config.toml
n_layer = 8
d_model = 192
n_experts = 32
experts_per_token = 2
d_expert = 224
d_shared_expert = 256
activation = "squared_relu"
moe_layers = [0, 1, 2, 3, 4, 5, 6, 7]
router_score = "softmax"
normalize_top_k = false
routed_scale = 1.0
balance_loss = 0.0048
balance_bias = false
router_z_loss = 0.0001
init_std_router = 0.00753
lr_router = 0.00145
vocab_size = 2048
norm = "rmsnorm"
norm_eps = 1e-05
tie_embeddings = false
optimizer = "muon_variant"
lr = 0.00123
beta1 = 0.95
batch_tokens = [32768, 65536, 98304]
seq_len = 1024
train_tokens = 735900000
steps = 12431
dataset = "wikipedia_en"
Below are experts of layer 5 (counted from 0) of a mixture-of-experts language model. Rows are named router (the router's row for the expert) and show model dimensions 0-191. Each number is 128 + 32 x the weight over its row's rms, rounded and kept within 0 to 255. Numbers have three digits each.
After each expert's rows: a language model's description of what the expert responds to; "gets" lists some tokens that make up at least twice as much of what it gets as of all text. This comes from a sample of Wikipedia text that the model never trained on. Tokens count by the router's weight.

# expert 21
router:162107181082122091104096131074104096100133151129120061101083087162057122110134131109154154090129096200141102097150119129130099078131145100143132118149102159126136081136179061103192116096099104099069108113104173133088103198117195152079165091134101068132102143154133151111176153190068147172152111136101106140115121048108137206131110130101121186110184166108125090115140143133079089111123109102090138099118137149186097151120134145131109156141101171085110150163128101126114082127202118165117127162159129097078114181150138143099074158128166155122127155191116145106065125131107119106
Description: The letter s, or z, inside words and names, including doubled or medial s, as in Sassuolo, Carlsson, message, basis, Venezuelan.
gets: "s", "z", "as", "os", "is", " As"

# expert 15
router:148092132093128093163116146114132151077118127075151130155076107115128106180113079110135136146121112157083091163134142120129120106119104067073152115146107185132084140069107139136209172146110170080080103113087146097157198128085184129120125143115175085070108157189083130148098165138122098124134155151089102174123167115121154087105101140136092156129184167044181113146147087143128092129114090110112117102183106152170092134058133117075056156146128122124136120142147124143155127106186117124087109153099128075070093143090158128108102182102131076160110194187139101064157117157125091132
Description: Capital letters inside acronyms and abbreviations (BOS, IBU, ISBN), plus country and competition words like States, World, Cup, League.
gets: "S", "A", "E", "I", "R", " S"

# expert 3
router:175061184134183108138097087124099157092143129099120102113137140079174090135128138092143163117118079190055152127179112124147106101152120137065041115157052166147142083094158068096159073149137105085064117135102150141160136105108164129080131168112072173128122103108149125153163109104124167134141103159138141132100135090131135153110146129089089085146170170099133134129060142134166146185141132078143121168169135141132040125098154103083143107065105160093122144165153120131168139067110101149092133141167111097094152166103079114104147164125114105147104137164117132138196159094156160190
Description: Mid-word fragments inside foreign or unusual proper names, mostly vowel pieces like u, ur, au, min, as in Transcaucasus, Souza.
gets: "ur", "u", "g", "in", "an", "min"

# expert 16
router:189127126149129076129090120113099146149147085159104077131090147127076099123148152109083132147128171152082104164124145136166112101145085095082072108112140189123120140137119080102117096091111133083070072086124185105173139172047152125123156131163105102089081147137114152101155118120084098173175171118120097147115173041139136069116089122079103144145171166062090140123121118082150128177130138127122147049119155127160192182122116086113081157124178143060095183147135125136111141115130153105164119161148141074124128132113084140101091165113078131078132119177128175131087115145151069094
Description: Inner or final fragments of unusual names and taxa, like x, us, ma, tic in Brixton, Sioux, Xiphiacetus, Echinarachnius parma.
gets: "us", "te", "ma", "x", "ta", "tic"

# expert 31
router:175056133122131137137129146120152077114151130121117191195098086110054081134107151098090103160105106170093156147110124105165167118140132100111154134180120119176132110183199085200179144100092106074142172094108158149099106126142115138097155145133228110099122141111140139138152164176072098124159097153132113125104172085161152127119102113120116141098111163092139071150114102107204069120137141092121122117186140154138101111124098114141115127110106160097142137149102146143112169123178126017122096115145077129103180132112152143118112167101080088160118129161116186142116161109068207151
Description: Auxiliaries, conjunctions and adverbs mid-sentence in prose, such as was, is, and, had, also, only, as in was only slowly.
gets: " and", " was", " is", "ly", " be", " were"

# expert 28
router:176092162067152135091124145075133084087149137121103099117047093152128131149141090116131143129106091151144122124130124137136178101168129038122133148178097129108089093152149082113193160064124128160116149079076198118121139146153194151091135109127142049092100104169129166116143169220128108159146103142120101127118127083182164149105116127090162149089181132102136127121174104132106099093130112120112127139140079140184091136126139092131135129164137150143136189133168112210157119156166167134090110140153097080106135215141162154094086147033156142119119157151110154124087115152091132135
Description: The plural suffix s and plural nouns or endings like ations, ities, years, people, as in issues, sources, ribs.
gets: "s", "ers", "es", "ies", "ations", "ities"

# expert 1
router:126099142116149100138089149089143129086143074117089145174142111109160077142076164087157155162164113151108153182105146112125142063143090129140181177160131174151155117111135147110154107106107162057123143108071130126104181133093191158121122145106164129079112116142150172162101192121110108136162121131149031134068157087171128118112115144118137128103192129051140072143092148117093125194091168151079120123170126161165127110083116054149127144081054110085152169136162096183151138108145138102115151118149138139131157137114141120143131129114139133174168187147112133090193190145105123045
Description: Tokens opening a new line or block: line breaks, heading markers like ==, opening quotes and first words after headings such as The, In, Species.
gets: "\n", "|", " \"", "==", "===", "="

# expert 9
router:141094179123177180132093156097121169078159146094098056113132132168141042124121134071046135140132105158114193115100099080175150104199147111124138177162178162152135159128114089123128094093079102109107120140098112146098135135124129163131088149156149117142085185115121145040187150154106087161129117136130110178101188088137089067112118166080137122115146159125149078115117148139174101122104118107142158143141138133180163170138122066129196076115109129141159135146129096152143176088155124153196143088132186115105101140100186133122176131137091136100135141150094165112196112179153128126
Description: First fragments of split common words such as ter(ritories), leg(islature), De(f)ense, along with table pipe separators and pieces like inter, text.
gets: "f", "la", " |", "ra", "com", "ba"

# expert 13
router:146134176105182089107091106100123141076148094125125131141116124134166088188113125104170141093114128163102150140203108086141173136185086118120153165144096131138124076085145096139195128103099185097103115116092155098108135157117151159125171163112163074115100086100114145163164144148109087146141154165085090095090152062161121159106104145080135172108175159085109051145144120068145113155124056096130119100133112133152075126101109133164041103148065140118153161147163096173134148090118111058099123121159136091099115128104072109099127151081113090202124127148117124130100116200071116079
Description: Spaces and first pieces of words after articles or prepositions, such as con, re, pro, dis, ex, sub in working conditions, concessions.
gets: " ", " re", " (", " con", " de", " ex"

# expert 26
router:128117146105152108128113132079107155116129162134119102189129102123095112126076188114127126120131123165091155132133126114150164082144082076098175158155082167160105104172145125154181147088093104123088153099124159144114135140100161143112173213136161131111096134099123130170173131156115072155146115145094070034075160128178150065088112164060124222089142151088090127106140081142224098153140137107099121091164133138151114144120109146156141128077151152111135175138164093143083113109164146142109103066138089111070153160127152119127150149122121100184120164166134140136049156114085196136
Description: Prepositions and linking words following a noun or verb, mainly of, in, to, for, on, at, plus that and since.
gets: " of", " in", " to", " for", " on", " at"

# expert 5
router:158113155085156142129144126113123124097157157120136147122095150151073091125145139120138125113118081149041121134134137105158124085143109094109051129149166216063119100132114119105151134097099050134070099108089168155144123203083163141073173183133098102153121115151100122138162143097086091070151162147127124097100142143150171108095131135095091092147205211100185133179171142128108130107138180097131136127179109123184140094116113114049146147135059170107142134125154123159142166073098135132125116136143069132129116136086129117092086146117096153127125151175131189101158110062061146136
Description: Single vowels and short vowel endings inside proper names and foreign words, such as Mischa, Medusa, Chicago, reggae.
gets: "e", "a", "i", "o", "ia", "ie"

# expert 24
router:140106168141132145132075151098149154133157134125111178136086129118105110091128168112175167106118053176091131155136119112152176086144089065144094116169081113175090161165122120150111152135058143069082107090099139132119167172110179149112142174127196069127104109116091120163134148176108134104143137139094099117111121061126115122115117124083146142144134122114187069102051120105139083147096067078077113143189108131152105125091139145090070153119092190136155107137119129178109167082168144137103151145164100086125135160104170137122076144064098097110128161174133125063174113105066107070
Description: Digit tokens for scores, dates and statistics, chiefly inside pipe-separated tables, such as 1, 0, 19, 4 – 3.
gets: " 1", " 0", " 2", " 19", " 3", " 4"

# expert 2
router:139079163087156128111126146086122120127123151100125172105114108149122156130107114103161152155106145174110144137113109117176133092150107131092117075163090161094135122141153158123195105062131065149093173071103172131148127165154131161093155116137168209106097157123163126103137167223122156123136145178125126144087149129179154098131114120050093162171095151113185085204097098074130142183134163133100133156159139152169103153080134084087178183163105179138114140149140102170142139111106141087111103150152063117101196187103110096130155114128143157209153128165082098131112152136128065148
Description: Word-final suffix pieces completing verbs and nouns, such as ed, ated, ation, ing, ment, plus inner c in coercive, diced.
gets: "ed", "c", "ation", "ing", "ment", "ated"

# expert 6
router:160073147089117157125078179102161106122119133099157153167095101110129112147126121075114110136142152146079091169101146153145108117138109079134150157147153150100138127072136151148189096110098152067092182127112163123125181154067165154125104180052153124100115198154127139146155203135115112117137116176117086107098177083124139103146082142107150116120143138081185079146080094181105126112113117124116068135150119141157135121063164085137096166100060156118143130128118065130204112103108122096102114117152139069106095138126133113130142159065053098145161179215127154096168147173149120080
Description: Single capital letters starting names, acronyms and table entries, often after a hyphen, parenthesis or quote, like T(aylor), MD, (MTK).
gets: " T", "C", "A", "T", "M", "B"

# expert 18
router:117099148135122173098121143114137101109133107165127077078123111142143092132151181068141137112154083162093148126139102109211143137108146102127153163157084136145110099130163131145095104087138126141056117082110173077093148175112150181109139131082143123087110043174088119117133142135090123115166210164114144149097160099153154149150080111128122101150135113085156110126083151179140080121099145134153082094163134133118161101118184136114109086132082112127167165141113112150043108102129142169207150153094120089079093141140134109115159116044047100215134151173145138097178130148197151119
Description: Second syllables after an initial consonant, mostly li, ri, lo, ro, mo, as in Climate, applied, clinical, purchase.
gets: "li", "ri", "lo", "ro", "ir", "hi"

# expert 17
router:108106155131146162103099090114130159063152154128129142112099139141088113106113132084145164077109121130104127136171114096172193095179100107141122136139077112137164103120134130172172073121084172116118129124148132103114186176094197211129134191142137129116047122133112155137157172171117101133128087166050114084103196058183123151118067175085158123129144104117177096144125171113149116156099097102098107133145098122149113099094169140116104071136105148117170081145130115208150129091118067134094148092192157116114110119128178106110105137085134050129171156152102123078140135130064127104
Description: Spaces, bullets, pipes and first capitals of field names in infoboxes and tables, such as Species:, Founded:, Elevation:, Country.
gets: " ", " S", " P", " C", " O", " T"

# expert 22
router:161106138077152099121094137089105168092146132100134178180122095102083123133095162116133150132131136165121153159160131126151141103150074068102098179143146165150097086196155125153158141086117134115105156077099136107122161137044132131119107126166221119093101075140145127126167145147152061182163112145073100091098175088161137078081122162110128078097190140101101110132143092117205084171114138120097117160134121154144124100122110108155114183076169174138124180131136096156134098135183135125120104096138027118081179156081169108097142166134122092096125167141133188130125151094086147098
Description: The, a, his, their, its, this after prepositions like of, in, to, as in of the era, of the album.
gets: " the", " a", " The", " his", "The", " an"

# expert 20
router:186190168129128125146107110116108159137152087163132094119149172189153079116160130084121138151133102173111094126113123102120142154103094094088079097187150200152149125067164123141197146096129093134098185071119175133109121176147142143121201133132170154136140108146114156118176160187166102163134148137168100091133131106157130119120147138111106175144116178124160117194114122198157066154072117113063153108193112134179134142093112085141069171162139182084113181130176093143106094106147102112137160157105052115117147121097100113095064139062114116126129147117129134084083140117153101091
Description: Word-final y and endings like ry, ty, ley, ck, ing, in words and names like Danny, memory, Gym, Sphingidae.
gets: "y", "ing", "ry", "ck", "ty", "ley"

# expert 4
router:143129158094178100126108110104094162124095089103133161157115088070083104099154146117095163135129130143083163095179107112182139124127117112136053167127063166054095093099155085140132141132104156135110164077108161085151131128172121170073050151052143071119124144132115139109110155110095096115168134154111139131125145115151108055141119125100140101106165157135209090100146103084081109125106185113100132109122127147166169141104154120155115136159057108149149177172179131143101194112165127167125127132179054154103122148079084136113119138073101098147162170182162102111184127161168170136
Description: Short word-internal fragments inside longer words, like re, t, me, cu, pe, as in inter-me-diate, docu-mentary, es-pe-cially.
gets: "re", "t", "ic", "me", "pe", "ure"

# expert 8
router:165037205099124116111127117117112177109150126108145167109085137158170136148088148129164152096099144178129144183166141140153119104157066077121074127140130146152147133156150118140135118137119117093084058065066181118133099176134145123146084140118188125100146098134121158171119129152123092085143134161113114132104151037156123162126148137072133132128161156133160084103104065119112069164124068125084126079145080139142069131070111118089163162053193142139121149139118125127149148110154108137142153149148102127128166111077124107089098161093061105094158171135130146081184130138045174132
Description: Capital or lowercase article A/a, the piece er inside words like aerial, lower, wilderness, and numbers like 18, 19 before dates.
gets: "er", " A", " a", " 19", "our", " F"

# expert 12
router:220073108128136145166118148097094128091166075137126160139088143161123110175120161099077182106145133186050119126068127132134113085126160101087131160116072165127147133132136099147155115162114129106090155121131133098157117113090133171136060117132128165117140063123099126172132139140108044111151147114099100149109128080108115144102132118124095105156176198086180114158134128130109034133125133076141090110149147154164140107136069166136131135124109140116108144139108111139152169088179070103162133159134110117101170143105182140168176168070068062141099145189148067129097138068124090076
Description: Syllables inside proper names, often after capitals, such as le in Helens and Ho, Le, Ju, plus accented vowels like á, é, ó.
gets: "le", " Ho", "ru", " Le", "é", "á"

# expert 11
router:174068162145105065122113129118096153064100157063139108113090103183091119116160112089150157172125138184074100142118124108119129057147150117091126135144067127164155147076145126174208101107121097071094193093093155142101112135139175115128078170103105142081118151145152126121131138164079162131131176178144139148134128090127110148125147164094108075148109133104100115187122135102149100076125136060141136075120140137162138124131198137066116100147100180104114132173135122120063149129161114121166134077086131116089167151128047123062149114105073131122121173163138097096153191112076142106
Description: Pieces like n, en, k, ko inside non-English personal and place names, especially Scandinavian, Slavic, Indian, as in Engin, Nenjil, Province.
gets: "n", "en", "k", "an", "r", "on"

# expert 27
router:129079170135132147097105103130103121122151152088136205137097078071185100157088153073104123151155165164106113130138118101139148100138148099116092148127128177191133176126173122200167134073113181107109093112123168107151114121089176146075169156174108167131114100130097112123195140126115094141142101130142116185109172065152157170148137127135116158093087173141171088158059084196197127127109184120082176148119150128162127141090154098073126113151122091114132163145117129143065129105170182145132131129153065094106166147095129132066185135136137141154086146158088180122156148101182137084
Description: Middle stems of longer words before suffixes, like il, id, ctor, part, as in confidence, Doctorates, party, incumbent.
gets: "il", "id", "ill", "ist", " part", "om"